Weights of a small mixture-of-experts language model, trained from scratch on English Wikipedia: 256 experts in each of 14 layers.
Below are experts of layer 9 (counted from 0) of a mixture-of-experts language model. Rows are named router (the router's row for the expert) and show model dimensions 0-223. Each number is 50 + 10 x the weight over its row's rms, rounded and kept within 0 to 99.
Before each expert's rows: a language model's description of what the expert responds to. This comes from a sample of Wikipedia text that the model never trained on.

# expert 25
Description: Country, state, city and nationality words such as California, Japan, States, Polish, plus word-final pieces of Spanish, Portuguese and Italian names.
router:56 35 50 70 39 53 51 43 34 42 49 44 50 54 52 38 63 57 40 55 51 55 56 36 67 66 32 35 51 35 34 67 61 63 58 51 70 53 51 48 35 60 43 29 50 57 57 56 61 56 61 50 49 46 68 53 48 73 39 71 50 58 77 61 61 53 59 63 52 47 55 46 53 71 57 44 43 28 44 40 51 49 59 69 35 48 56 47 55 62 66 43 44 58 49 49 57 56 58 49 51 68 58 58 57 53 43 48 43 38 42 54 42 62 46 59 66 54 27 51 39 33 49 53 57 54 33 41 53 61 35 64 47 67 42 46 37 47 57 72 60 46 48 53 45 53 43 42 61 51 62 56 47 66 43 45 59 46 60 37 58 26 44 54 39 44 59 43 47 52 58 58 55 29 44 40 43 67 48 55 59 48 49 59 44 51 45 36 54 44 49 50 46 48 45 41 40 45 39 52 37 34 53 58 52 73 46 41 38 52 50 35 52 69 39 40 52 42 38 36 51 43 65 49

# expert 42
Description: The -ing suffix and verb endings like -ating and -iving, often in credits and stats, such as Mixing, Playing, Batting, plus "music".
router:48 38 35 32 41 43 58 63 53 56 53 54 43 65 47 54 60 21 37 49 36 55 42 65 53 55 52 24 59 57 34 62 49 46 46 47 31 66 48 37 34 62 50 52 58 52 69 40 50 43 40 59 40 57 61 39 58 48 54 18 42 39 48 61 37 40 63 44 54 43 69 43 47 60 46 54 52 58 50 45 57 47 32 55 60 47 54 56 44 41 37 35 40 41 31 52 53 56 51 54 63 42 59 42 40 63 46 43 46 35 57 41 51 40 55 52 35 55 54 55 62 54 51 46 54 42 44 55 38 46 53 66 39 42 41 56 46 62 60 60 46 49 52 52 51 61 54 42 48 63 43 37 59 64 52 32 41 39 47 57 45 43 46 51 66 59 55 56 52 48 59 42 37 26 67 38 57 44 48 59 35 46 36 39 47 52 60 51 35 36 71 48 37 50 33 32 42 44 43 47 51 52 44 40 49 34 57 38 45 52 52 58 55 62 65 36 47 56 43 61 31 34 70 47

# expert 16
Description: Middle pieces of longer words and names (com-merc-ially, Or-iss-a, exem-pl-ary), plus title words like Arch, Bishop, member, Court.
router:47 52 52 41 39 54 55 58 57 51 41 67 46 30 40 44 46 53 36 41 47 26 46 45 62 62 49 39 39 60 53 54 51 60 62 47 82 49 59 44 39 22 44 44 51 38 42 40 52 57 48 45 46 42 51 55 55 46 58 36 63 36 58 46 42 50 55 57 42 60 36 43 46 34 43 61 36 55 56 53 48 36 52 45 51 39 43 68 41 47 64 58 52 59 58 49 49 56 32 65 49 57 47 51 49 53 64 60 47 38 47 59 45 43 53 51 38 53 28 43 41 46 43 52 52 45 39 50 47 59 52 67 52 51 60 59 68 59 53 44 38 55 49 50 42 35 47 56 56 55 47 24 68 40 43 45 50 43 38 36 47 44 41 58 61 45 53 50 63 52 48 58 53 54 55 47 44 25 66 55 46 52 60 75 38 43 56 55 47 32 56 45 31 61 31 36 42 41 43 48 74 44 50 53 42 29 53 46 49 40 66 74 62 38 52 70 46 51 41 44 42 35 51 28

# expert 31
Description: Pipes, capital letters and abbreviations at the start of table rows, legends and list lines in sports and election tables, e.g. P, W, SP.
router:36 58 57 38 45 52 54 43 67 60 50 46 46 40 55 52 39 64 38 45 55 38 53 54 36 71 63 53 38 42 55 48 59 40 52 52 39 38 46 57 48 49 66 40 57 42 40 44 56 55 41 40 44 51 33 63 49 62 58 47 36 52 42 47 59 48 32 60 46 50 38 35 44 64 40 50 60 59 54 55 66 40 49 72 56 46 33 45 29 64 59 59 24 44 46 57 62 46 37 46 42 48 46 46 49 80 55 37 52 47 65 71 51 60 68 57 48 52 39 42 51 49 40 62 41 59 40 31 57 38 59 26 45 55 50 38 59 50 60 52 50 54 31 34 49 53 49 55 45 54 51 50 62 62 37 48 39 55 42 45 53 63 60 46 43 59 57 52 46 39 42 59 56 48 53 34 39 58 47 63 55 67 69 57 41 42 46 36 52 45 56 66 71 33 57 42 40 56 36 51 57 60 64 41 40 45 28 49 51 52 59 46 49 68 66 46 46 43 60 64 57 65 61 61

# expert 34
Description: Word pieces ending in a vowel or silent e within names, such as H-ide-aki, Mo-ide-en, Androma-que, Y-ates, and capitalised Time, Place.
router:54 53 29 52 34 64 68 40 63 62 56 52 51 45 41 54 49 45 59 37 50 44 46 58 56 59 26 69 55 37 55 35 63 45 54 52 43 52 51 39 40 34 49 57 43 50 63 32 40 39 68 43 50 47 60 60 60 59 64 16 64 64 33 38 36 47 50 58 70 50 42 55 64 47 50 49 49 30 42 46 44 56 50 38 52 53 42 45 47 37 40 42 72 52 51 50 68 55 49 58 44 64 49 59 55 55 66 43 64 57 54 35 60 50 50 49 37 53 38 43 52 46 58 37 45 60 51 47 49 46 37 61 64 48 50 40 55 49 52 60 49 46 33 74 53 42 59 47 51 54 49 37 49 70 60 55 61 43 34 62 52 35 59 48 66 46 39 61 69 40 56 41 56 39 53 50 62 55 47 47 41 60 65 30 65 50 52 47 33 43 50 60 53 47 55 57 60 54 56 39 42 49 57 37 41 55 57 50 56 59 54 37 54 60 52 51 66 36 35 30 53 41 63 36

# expert 36
Description: Short pieces right after a word's first letters, which later take suffixes, such as f-ron-tal, f-us-elage, D-ip-hthongs, plus mod, cap, ″N.
router:66 38 60 57 50 36 37 58 61 62 58 58 31 49 54 49 41 59 35 60 64 46 53 53 58 60 59 53 51 53 64 44 50 39 42 25 33 64 55 39 39 57 50 57 28 64 37 50 56 66 55 73 46 50 60 54 51 49 41 49 44 31 39 51 47 60 57 51 43 53 58 61 48 35 29 55 63 55 58 65 48 43 51 46 61 59 52 39 57 36 50 66 73 50 42 56 54 44 49 18 49 57 49 59 50 42 44 45 56 63 67 55 53 37 57 55 42 33 52 50 53 63 61 62 46 60 54 30 48 42 61 56 50 44 56 53 75 54 35 44 52 39 32 58 46 49 30 44 41 27 65 57 52 27 55 52 45 41 66 52 52 56 53 47 55 47 52 41 54 47 41 43 29 49 42 44 58 37 50 55 61 35 61 51 57 47 47 64 50 62 54 45 51 49 54 48 55 51 61 54 37 67 60 47 36 39 43 49 44 63 58 48 62 54 64 63 70 35 52 57 50 43 44 38

# expert 27
Description: Plural suffix pieces such as -s, -ers, -es, -ions, plus closing parentheses and table bars, common in sports tables and lists.
router:53 52 34 40 55 70 42 35 54 55 41 65 70 42 57 62 42 36 45 35 47 76 61 49 60 72 57 51 42 45 44 53 61 60 57 56 32 66 50 39 50 50 58 58 54 57 53 36 20 48 58 29 47 42 36 51 34 53 47 28 68 56 36 58 57 43 35 49 39 41 73 57 56 54 47 61 58 45 46 44 50 52 43 57 35 60 52 46 41 44 52 49 54 66 60 47 51 56 31 40 49 65 41 53 42 43 67 40 58 59 53 31 53 50 51 61 52 53 47 44 48 43 46 54 50 47 61 38 69 42 44 69 60 60 58 57 63 47 65 60 66 57 58 62 59 46 45 34 61 32 55 38 58 54 60 48 44 45 42 54 58 57 47 57 36 67 41 57 65 38 59 62 45 34 64 51 54 58 57 53 54 52 44 39 48 62 45 42 61 52 53 57 54 52 62 47 58 59 35 45 64 41 55 52 39 34 30 59 55 50 50 64 64 66 45 64 49 43 46 36 52 38 55 45

# expert 33
Description: Past participles after was or been, such as known, modified, retitled, used, plus prepositions after adjectives or verbs, such as in, as, to.
router:35 42 51 60 57 61 58 53 62 44 44 49 47 68 46 42 56 44 45 42 44 52 60 45 34 46 54 68 54 73 45 59 50 53 70 34 38 63 46 65 57 60 66 64 48 41 45 44 57 41 64 72 57 46 64 34 58 51 40 45 60 68 49 36 27 39 37 46 41 45 64 53 45 61 61 61 61 34 52 63 42 49 42 54 53 36 51 43 64 42 38 47 39 47 54 60 36 54 56 51 47 26 45 25 43 56 53 64 48 49 46 37 42 61 60 29 43 42 74 53 60 57 57 61 52 62 64 44 58 46 70 43 49 47 67 50 27 56 41 40 46 59 65 40 39 54 55 55 48 38 50 54 60 47 59 55 51 44 58 55 51 55 47 58 48 46 41 43 52 70 72 47 58 33 54 27 58 40 41 65 55 51 61 52 56 36 60 56 65 45 51 50 58 48 41 52 38 38 58 58 43 47 37 53 39 45 58 54 58 65 48 38 49 55 36 32 47 62 47 56 49 49 50 44

# expert 21
Description: Short letter pieces inside long or foreign words, such as pharm-ace-utical, ther-ape-utic, formald-e-hyde, often in science or Latin text.
router:65 60 43 50 47 42 50 47 60 41 48 66 40 56 40 39 69 32 41 62 34 51 61 68 67 44 36 53 25 56 42 42 62 58 59 62 57 48 59 42 67 52 54 42 41 50 33 58 38 42 41 64 35 48 70 61 45 52 50 35 54 47 57 42 43 46 48 50 46 44 41 44 62 38 44 76 29 58 40 50 37 35 52 37 38 53 29 59 55 44 47 50 49 46 39 57 67 56 55 46 40 51 52 63 51 41 53 62 53 51 59 46 61 53 42 47 60 64 55 56 51 41 69 51 65 43 72 57 70 56 53 74 44 56 54 37 49 34 57 58 51 61 40 49 45 49 63 52 49 35 37 31 55 54 47 63 65 60 45 66 54 50 40 67 52 54 52 56 53 47 55 48 64 62 51 38 48 64 57 45 46 41 65 39 70 54 46 50 46 26 61 42 40 54 55 44 60 39 33 45 54 44 45 42 50 54 58 57 47 45 57 37 41 31 44 52 47 43 42 42 36 33 50 58

# expert 40
Description: Digits in measurements, table figures and unit conversions, e.g. 10-3 kg, 58.-4 km, plus spelled numbers like seven, twenty.
router:64 46 39 52 44 50 42 53 48 57 36 39 41 59 53 36 63 51 56 73 51 42 56 46 62 55 45 53 63 39 30 44 68 52 48 48 41 42 42 66 57 34 40 59 41 38 61 55 46 61 51 44 44 53 72 47 51 42 40 68 44 51 46 66 48 46 33 57 39 48 63 38 25 56 43 43 34 43 47 42 49 32 49 58 59 32 57 37 58 68 53 41 52 34 64 50 55 46 46 32 63 74 39 52 41 50 55 39 57 45 58 55 52 61 41 45 72 66 45 34 51 57 65 55 49 47 56 56 69 57 61 56 55 51 43 67 50 43 52 43 38 32 47 57 44 41 54 53 42 39 39 59 57 42 56 57 58 32 66 51 50 49 50 59 45 51 45 40 58 55 38 47 34 33 37 44 37 45 38 65 55 51 57 53 60 41 55 54 46 48 56 32 60 44 64 34 61 35 45 51 49 62 43 64 65 49 39 59 60 60 46 57 52 39 52 63 58 50 69 44 51 76 52 39

# expert 52
Description: Vowel pieces inside names and words (L-ie-beslieder, Lo-e, ch-ick-en) and short name words like Los, La, Lee, Joe, Steve.
router:71 58 45 51 68 66 56 36 44 44 38 63 55 41 53 61 63 36 44 62 47 41 60 62 59 46 42 39 40 54 50 32 48 52 66 57 51 44 55 50 42 34 49 45 49 53 49 35 35 46 65 50 59 46 50 64 40 31 51 31 59 37 64 39 38 35 47 52 58 61 50 56 63 52 63 76 35 48 56 56 38 33 43 42 50 60 46 64 49 44 38 56 58 30 37 61 64 64 62 54 44 45 40 49 43 35 49 58 45 50 49 38 31 48 48 29 38 54 42 52 65 50 64 63 60 36 45 32 40 37 37 53 55 63 57 57 59 53 53 66 57 58 35 51 44 46 51 47 38 37 57 62 62 56 50 64 40 33 55 62 50 40 39 61 54 44 53 58 59 56 55 37 62 43 62 37 53 57 53 58 50 39 57 29 47 51 34 48 46 63 58 27 34 54 48 39 49 52 51 44 62 56 53 40 45 50 48 60 49 60 53 70 56 33 53 50 51 46 37 50 57 41 68 42

# expert 3
Description: Determiners and relative words opening a noun phrase or clause, such as this, that, which, these, such, same, the.
router:17 58 58 43 57 45 43 47 52 61 59 62 51 44 53 53 65 33 43 49 54 60 39 52 30 42 56 47 52 48 54 54 44 55 49 42 41 59 75 45 65 45 68 51 36 49 61 56 38 28 36 52 58 37 67 39 65 44 38 37 45 51 70 42 40 58 59 50 58 62 49 60 52 24 46 39 37 62 37 55 50 51 37 52 49 39 68 52 49 50 38 59 44 55 37 68 53 55 40 53 41 43 56 34 34 44 39 53 55 52 60 50 43 35 49 32 49 41 53 45 38 50 39 35 35 55 51 40 42 64 47 36 60 47 53 70 50 46 47 52 48 47 61 46 52 41 58 49 51 64 58 66 49 29 41 52 56 53 53 46 57 58 55 44 54 43 62 50 56 33 42 32 56 38 44 60 52 40 41 40 50 70 39 36 66 68 40 43 54 48 44 54 43 39 57 59 24 49 48 45 42 38 44 51 43 59 46 67 54 42 54 49 59 36 35 56 46 67 49 39 47 41 40 31

# expert 20
Description: Word-initial or middle pieces of verbs and adjectives awaiting suffixes like -ing or -ed, such as s-ud-denly, vis, clos, influ, uns.
router:47 60 65 55 48 62 52 54 57 61 50 70 60 46 48 73 51 45 51 51 39 47 57 48 59 46 51 38 51 51 64 49 45 22 32 37 32 57 55 54 49 33 52 53 46 61 46 51 56 40 59 64 44 45 40 49 52 54 64 24 50 34 46 43 53 38 44 54 45 54 56 53 47 35 45 54 52 59 61 50 41 46 37 57 55 48 43 47 35 30 51 62 47 48 45 65 44 47 43 55 39 58 46 47 55 63 55 46 57 38 70 42 44 48 44 49 60 43 57 45 70 45 51 50 59 54 54 38 60 41 55 56 35 56 64 41 45 62 32 78 43 35 33 64 66 50 40 38 44 46 39 26 48 39 60 65 47 41 59 44 41 34 39 55 50 44 34 48 47 55 45 57 58 59 43 27 50 61 40 61 63 47 55 44 44 71 50 72 60 55 39 55 66 77 51 37 48 48 53 45 49 56 60 56 30 55 48 46 66 41 50 66 65 48 52 65 56 34 43 63 55 56 52 51

# expert 55
Description: First letter or syllable of proper names after a space, such as B, C, Kh, Chen, especially in person names and species authorities.
router:62 50 43 63 40 43 46 53 66 52 38 54 31 48 56 44 49 41 51 58 57 58 52 47 59 38 53 57 48 62 70 62 64 48 50 41 41 46 67 53 38 45 51 45 53 55 46 54 50 64 61 43 38 58 23 66 58 54 45 44 48 56 36 36 39 45 66 27 49 51 35 51 68 33 57 68 59 46 51 62 58 47 55 46 50 53 53 41 58 34 66 65 40 46 30 46 48 54 40 39 50 55 55 68 52 59 49 39 75 43 57 66 44 42 47 35 47 75 53 43 36 37 39 42 51 48 53 57 44 59 50 51 54 50 51 71 45 81 47 56 44 36 36 34 51 61 64 39 53 53 44 49 53 54 48 55 46 52 44 41 27 58 49 60 57 47 42 51 47 43 42 58 60 54 72 54 41 44 55 62 48 51 39 55 52 73 54 34 57 40 65 42 52 55 65 42 35 54 59 50 62 67 53 45 51 28 40 57 51 40 52 58 61 54 72 52 43 55 41 42 56 59 37 49

# expert 63
Description: The pieces St, st and McC in names and compounds, such as All-Star, Quickstep, McClintock, plus at and the article a.
router:27 37 48 29 53 49 60 44 51 66 39 39 48 39 43 43 30 54 41 42 52 70 54 54 41 64 65 29 36 48 44 43 60 43 54 60 53 41 57 50 54 43 37 60 51 28 54 54 62 51 43 32 59 45 40 53 56 56 49 14 50 43 40 49 30 44 46 44 58 54 49 37 57 51 44 59 50 61 44 69 56 40 52 44 37 50 43 59 40 47 57 60 45 63 50 51 71 50 51 59 49 58 47 36 46 39 58 51 63 66 65 48 34 65 50 45 26 48 59 38 49 35 55 49 46 60 61 75 54 32 56 65 53 39 58 50 54 54 53 47 46 49 34 51 66 54 55 53 51 44 55 43 55 44 53 49 63 44 39 58 34 55 46 56 60 40 53 42 65 50 45 58 57 58 54 47 46 43 66 64 46 63 62 66 43 45 44 45 41 51 68 55 51 57 51 55 39 66 29 45 52 60 58 55 50 28 34 40 52 60 44 43 67 59 61 58 42 63 48 68 50 45 48 64

# expert 49
Description: Sentence-ending and closing punctuation, including periods, commas, close parentheses, quotation marks, exclamation marks and ellipses, often ending quoted speech or list items.
router:33 61 43 55 62 68 61 60 33 42 43 41 72 36 54 51 41 45 46 38 37 64 60 53 73 61 46 63 57 49 61 46 55 39 50 57 52 63 35 38 61 56 41 46 54 44 44 59 40 54 53 50 65 47 64 45 32 50 57 47 52 58 61 59 48 38 48 41 54 35 40 51 47 62 46 45 44 58 56 54 29 46 47 68 47 57 53 33 64 74 50 32 64 37 67 48 48 53 54 64 65 33 56 69 48 41 43 62 45 59 49 31 49 54 54 51 52 52 60 45 34 50 51 57 57 50 49 18 61 54 70 71 47 61 48 63 58 67 52 53 43 66 58 59 53 38 30 48 49 41 54 51 59 51 53 44 37 54 62 39 58 32 64 61 48 55 49 31 49 59 50 47 54 39 37 62 49 62 67 53 42 54 54 54 54 59 72 55 51 32 31 36 63 60 44 40 58 57 55 61 44 49 57 42 57 61 45 60 44 58 48 48 50 55 46 48 41 44 60 40 47 54 43 47

# expert 22
Description: Prepositions after verbs or nouns, mostly to, of, by, with, into, as in born to, daughter of, initiated by.
router:69 51 49 62 44 45 67 55 48 51 41 45 45 63 37 35 59 51 63 35 61 61 38 41 30 34 66 42 53 51 25 39 26 51 55 48 49 46 32 63 59 57 44 48 33 53 51 34 66 36 45 45 44 41 67 49 50 66 53 49 60 46 52 54 51 38 45 51 48 49 53 53 52 55 49 57 45 55 40 41 52 58 59 54 59 43 51 64 49 56 49 56 63 46 40 46 40 64 42 50 50 36 70 26 52 40 43 46 54 48 36 57 59 34 51 63 57 49 68 44 29 49 43 37 43 57 50 57 72 48 54 75 32 58 36 31 44 58 49 48 49 39 52 47 41 42 48 73 47 40 40 50 46 36 39 49 48 49 60 43 50 63 49 50 49 62 67 34 44 57 53 64 52 69 50 47 40 35 52 43 55 30 36 52 38 40 52 60 40 70 59 47 46 45 34 50 36 56 41 51 48 32 36 45 45 45 56 52 49 54 51 38 53 47 55 45 44 44 45 62 51 80 55 51

# expert 14
Description: Forms of be and become, plus quantifiers and adverbs before descriptions, such as was, became, most, all, best known, widely.
router:44 45 57 56 42 73 59 53 47 44 44 44 61 39 26 45 43 60 42 44 56 33 45 33 34 40 35 47 58 43 61 41 49 63 41 52 58 30 53 70 39 60 65 57 41 36 61 43 45 36 39 33 45 54 60 39 51 44 46 47 56 62 56 68 42 63 46 57 43 53 61 65 34 61 57 51 53 46 50 47 47 39 52 58 64 32 56 54 52 37 49 45 61 46 71 64 25 62 49 55 53 55 45 39 50 61 45 48 48 44 57 44 44 46 58 65 51 52 58 50 49 57 53 37 59 50 54 51 52 40 55 35 63 39 44 44 42 58 38 25 34 57 56 60 63 52 61 65 40 56 51 59 50 49 55 66 40 35 61 56 40 60 61 74 57 57 37 45 24 49 33 41 47 46 35 78 67 49 56 46 45 60 49 44 55 44 52 64 46 67 51 64 69 35 49 56 38 56 38 41 53 46 43 63 42 48 46 46 54 37 52 63 49 59 47 57 54 56 43 62 40 49 39 51

# expert 39
Description: Interior pieces of proper names and words, such as Sard-in-ia, Term-inus, satell-ite, plus invisible marks in coordinate tables.
router:64 59 37 52 38 36 48 33 47 57 40 49 43 51 43 49 54 42 34 52 32 49 65 56 49 41 47 40 39 50 54 55 45 53 56 40 35 71 61 45 61 57 40 45 47 58 49 37 46 30 45 44 29 59 38 52 64 37 43 20 47 57 45 50 47 45 46 46 42 66 39 64 52 34 48 47 45 49 60 44 53 35 59 51 36 36 36 51 48 45 58 45 54 54 64 55 52 60 50 56 36 57 38 53 32 51 45 52 47 59 51 51 45 35 55 37 47 49 47 43 47 59 48 62 53 54 53 40 44 55 47 59 49 58 64 62 75 57 62 52 27 55 56 42 58 55 56 30 55 61 68 35 49 54 47 44 43 34 46 58 53 50 26 70 47 43 57 58 36 36 53 51 52 59 42 25 57 29 53 55 37 61 45 62 53 44 56 30 66 36 60 48 52 56 28 46 49 39 30 59 35 60 47 57 32 37 54 46 48 65 56 34 53 55 53 54 58 43 43 51 54 32 50 64

# expert 30
Description: Closing brackets, quotes, braces and periods ending abbreviations or table cells, such as (KY), Dwight D., 85.6).
router:19 48 42 62 49 75 57 56 64 42 64 56 54 45 63 48 54 44 53 50 55 73 59 55 62 53 38 50 59 42 47 38 63 56 53 56 51 69 46 31 56 47 58 49 39 52 60 53 28 37 51 38 53 53 55 45 57 40 59 27 50 51 35 41 51 50 52 43 67 65 47 54 57 60 47 40 71 47 58 56 61 47 26 54 45 39 56 51 47 52 59 41 43 25 54 54 54 59 38 53 37 45 36 74 55 32 54 56 48 67 36 46 37 42 57 50 38 46 40 38 41 39 50 41 53 42 68 41 50 59 53 64 33 47 53 57 66 62 63 55 57 64 43 62 53 47 55 37 33 55 34 35 62 46 52 47 39 46 47 51 67 28 56 62 46 46 33 43 48 47 37 36 59 40 49 63 47 47 63 57 46 49 60 43 63 69 47 45 44 31 42 51 50 56 49 50 57 44 47 58 63 46 44 45 58 57 48 53 45 69 45 34 52 63 48 42 50 36 52 41 55 58 55 61

# expert 19
Description: Short syllable pieces inside foreign names and places, such as am, ak, om, im in Wanamaker, Deakin, Stavanger, Joachim.
router:47 52 45 41 40 53 48 59 55 35 44 36 61 72 47 59 35 39 30 49 70 53 53 62 64 55 58 56 47 47 61 55 52 43 65 64 44 62 68 56 62 59 37 40 60 57 47 34 44 46 43 52 30 56 46 52 50 34 55 39 55 47 48 33 38 59 61 50 45 48 51 55 67 22 44 48 56 34 43 68 60 31 45 53 53 59 57 55 52 37 62 61 48 61 44 48 61 53 54 40 39 52 41 57 59 25 66 49 44 51 54 59 61 59 45 38 45 47 39 46 37 44 67 56 57 36 42 62 31 43 47 57 42 36 50 63 36 62 48 38 52 58 54 60 54 36 59 31 50 40 57 39 50 50 60 53 53 64 44 40 50 54 62 37 50 62 39 20 42 37 62 51 53 58 50 50 58 45 53 55 62 44 45 58 55 59 47 34 47 47 52 59 42 32 59 44 35 49 47 48 24 41 56 72 45 58 59 36 55 51 39 41 39 34 51 64 43 44 45 58 35 49 56 45

# expert 1
Description: Words inside names of leagues, schools and sports roles, such as professional, High School, NFL, Pro, often in footballer biographies.
router:54 37 61 53 77 42 48 54 61 42 55 60 47 70 55 58 75 57 41 47 70 36 65 57 55 36 35 49 44 37 25 50 53 50 54 39 57 58 57 62 48 61 61 44 46 52 44 37 71 40 50 39 52 65 63 61 58 57 47 45 43 36 44 61 65 60 64 44 55 46 60 50 43 60 47 41 66 54 61 54 57 58 38 52 41 49 46 59 52 59 44 34 52 35 48 54 57 57 42 51 43 55 28 65 46 52 33 44 43 44 45 48 66 60 59 46 47 65 44 44 53 47 52 58 32 54 59 36 25 65 49 38 51 47 32 58 46 62 39 40 36 60 60 72 32 48 37 42 46 55 47 56 55 52 50 43 50 47 55 49 56 49 49 57 55 58 51 46 48 49 50 60 71 45 63 51 46 71 47 47 50 66 51 26 44 54 45 62 41 65 57 30 49 36 58 51 42 44 50 51 66 33 61 46 47 62 43 33 54 63 56 52 54 40 60 49 71 44 46 36 55 42 56 56

# expert 38
Description: Middle syllables of long Latin-derived words, such as Obs-er-ver, irref-ut-able, anti-qu-ity, plus wide table separator rows.
router:63 56 67 31 68 42 44 49 74 47 42 65 56 53 52 29 51 55 48 52 61 45 43 43 59 39 46 49 63 51 53 57 61 34 33 31 53 48 53 46 43 45 42 50 40 50 49 41 60 47 48 41 33 43 54 58 46 56 52 41 63 38 34 36 50 48 47 49 45 56 56 70 50 40 37 57 45 60 48 65 38 34 47 56 55 44 51 51 54 43 24 55 34 71 57 36 53 34 47 60 43 37 59 47 60 47 53 57 64 37 54 50 38 53 50 54 42 63 47 52 57 50 44 67 59 29 54 50 60 46 52 69 38 60 65 46 62 49 54 74 51 44 64 47 50 50 62 43 71 41 45 21 52 38 58 67 52 36 50 54 43 54 37 50 57 40 49 42 50 59 46 44 54 60 58 39 44 45 47 51 54 49 64 49 58 70 63 62 63 37 43 39 48 56 68 55 57 25 48 54 36 58 52 35 61 49 45 32 38 48 45 49 31 50 43 52 64 33 41 57 43 60 42 54

# expert 57
Description: Line breaks and section heading markers, such as a period before a blank line, ==, ===, and table row endings.
router:63 50 48 55 55 58 62 63 56 63 44 51 36 49 57 68 45 48 41 61 54 68 51 66 27 57 35 37 51 41 60 30 44 52 44 53 61 40 57 52 54 62 54 64 44 40 54 58 41 60 53 41 39 61 57 39 34 51 50 69 52 59 65 55 52 47 31 61 58 52 43 50 12 70 48 33 67 44 54 50 47 46 53 72 51 41 55 47 37 62 53 68 40 59 56 58 52 44 46 51 71 51 73 53 42 57 51 49 40 60 57 51 49 43 49 46 37 44 69 39 49 46 43 48 61 46 61 52 43 51 43 31 41 57 41 45 55 34 52 59 52 42 49 42 66 75 40 57 35 42 55 57 37 69 36 48 51 50 63 52 55 51 41 44 32 60 42 55 62 47 59 46 57 38 50 43 69 55 48 54 58 45 57 55 54 48 46 34 50 48 38 55 56 22 46 48 66 61 55 46 38 56 54 54 48 50 34 52 49 65 50 50 52 50 42 36 34 44 60 46 46 71 50 52

# expert 45
Description: Country, state and city names or their final pieces, such as Mexico, India, Italy, Texas, Camer-oon, often in sports tables.
router:33 52 35 68 54 44 52 63 40 48 68 42 50 44 54 38 44 57 40 42 41 66 60 57 57 64 32 64 51 44 38 46 61 52 58 48 55 44 58 56 52 60 28 49 59 56 44 53 45 45 46 53 44 41 51 42 57 46 56 42 43 61 50 56 57 53 66 71 67 68 43 54 56 65 43 41 60 24 50 40 38 38 56 52 56 39 44 66 50 55 60 45 62 61 56 45 63 55 59 46 40 71 55 62 63 57 42 51 37 47 54 66 44 53 59 64 52 49 35 51 32 43 51 37 63 60 50 45 50 49 50 60 53 61 39 54 66 32 56 46 54 55 41 38 50 51 55 42 49 54 51 51 57 69 29 58 62 55 42 45 63 33 48 66 55 68 44 43 40 25 40 49 65 34 55 46 45 53 65 57 52 54 50 58 45 42 39 45 58 35 57 55 43 45 35 40 46 50 52 78 37 51 67 47 54 61 51 32 41 41 45 31 58 64 64 60 60 30 42 38 48 41 59 61

# expert 32
Description: The and possessive words before a noun, such as the, his, its, their, and possessive 's after place or person names.
router:28 48 61 58 40 45 43 51 45 53 45 57 42 49 69 51 52 54 53 65 52 53 50 28 47 44 65 55 60 69 42 36 46 38 50 57 66 43 45 50 49 51 34 38 39 44 48 47 53 54 59 53 57 63 58 45 62 45 59 42 45 43 49 57 43 46 34 46 55 29 61 33 33 38 45 45 42 61 42 34 43 51 47 51 42 40 38 41 60 42 59 48 46 53 41 47 37 42 62 63 43 60 66 29 45 59 35 64 34 56 56 44 58 44 54 53 60 36 49 60 34 61 46 41 48 45 42 63 57 47 38 27 65 59 33 56 37 44 52 58 49 69 64 66 43 62 35 58 50 51 60 61 65 35 40 55 63 58 61 53 70 64 57 50 49 59 47 55 52 40 57 61 51 33 62 43 61 46 46 60 52 39 54 56 54 72 45 58 61 43 37 40 54 43 44 61 35 46 67 63 46 29 44 51 38 34 46 55 43 41 70 41 48 47 32 36 47 51 44 62 49 41 33 41

# expert 29
Description: Pipe separators between cells inside wiki tables, especially after player names or numbers in header and results rows.
router:56 54 49 40 46 59 47 50 46 66 41 27 53 57 48 40 59 48 55 32 50 55 41 54 32 67 43 42 35 53 51 35 45 42 46 44 58 57 53 55 48 47 51 76 50 45 53 43 45 52 43 42 59 61 47 57 52 60 37 45 36 47 31 57 48 43 44 53 53 56 37 48 46 43 39 43 36 51 60 46 44 53 35 59 67 40 69 53 37 55 42 57 40 39 49 61 38 57 63 61 38 35 47 34 41 47 49 50 56 41 59 62 48 47 43 59 56 55 29 57 42 42 38 69 50 47 57 49 62 36 50 24 48 53 57 34 58 64 53 49 49 33 34 61 39 42 22 44 48 56 36 44 48 49 43 33 40 34 58 58 64 67 56 51 46 53 38 39 40 63 60 47 42 59 53 47 59 72 57 59 44 66 55 61 64 55 57 32 43 56 51 41 46 40 20 47 65 48 41 37 53 37 36 31 58 62 49 55 53 52 51 50 42 40 46 35 61 48 46 59 41 30 54 60

# expert 61
Description: Lone n pieces inside words like kidnapping, Damnation, Świdnica, and word starts such as don, not, Ann, Kn.
router:45 35 33 49 35 46 49 41 59 60 42 60 59 47 72 34 32 46 44 50 39 51 51 57 60 47 56 59 26 49 48 49 61 64 51 61 55 50 62 52 55 57 32 55 44 47 64 45 53 47 58 61 47 52 39 55 47 32 54 13 57 28 28 50 53 36 39 51 62 60 46 64 68 53 57 60 41 38 59 65 43 43 52 40 58 43 42 58 48 53 52 35 37 49 51 49 54 49 43 49 37 41 41 55 46 29 55 56 58 61 59 54 44 61 56 58 33 52 48 53 33 56 47 40 55 43 79 53 47 68 51 50 32 45 37 66 48 65 49 40 57 66 33 42 58 49 60 44 56 48 50 46 50 54 46 57 41 46 49 41 35 56 40 64 63 29 44 59 51 50 39 35 54 64 47 62 60 59 65 62 52 42 52 64 48 45 51 60 44 54 58 56 55 60 66 54 66 49 46 60 55 48 55 58 53 64 56 63 67 55 46 54 60 47 53 56 36 60 42 65 39 38 50 71

# expert 4
Description: Single-letter or short word pieces inside foreign names (The-r-avada, The-l-ma, S-ir), plus role and kin nouns like son, wife, member.
router:51 65 60 50 51 47 62 51 44 46 69 56 48 38 42 53 49 25 44 56 41 43 53 47 63 52 48 33 47 35 53 60 66 63 41 59 56 50 57 60 35 60 38 42 63 54 64 40 38 55 55 44 66 36 40 57 35 55 58 36 49 41 49 25 56 37 56 52 42 39 43 54 70 41 43 37 40 45 38 47 63 42 46 38 67 34 53 61 27 45 60 38 53 59 44 59 59 51 70 47 42 41 47 67 43 64 32 65 63 50 50 56 55 59 50 38 47 47 33 39 49 46 73 47 42 65 54 65 59 65 34 56 48 57 35 71 42 65 29 42 44 50 39 57 40 40 35 37 37 51 37 39 59 46 57 39 46 36 32 58 45 47 53 45 46 48 56 37 59 51 46 47 60 45 36 49 52 43 61 48 52 59 63 60 49 40 60 48 52 57 43 66 43 59 52 44 38 49 42 44 59 49 55 44 45 35 69 45 55 44 37 51 54 37 57 50 47 44 47 42 39 43 62 31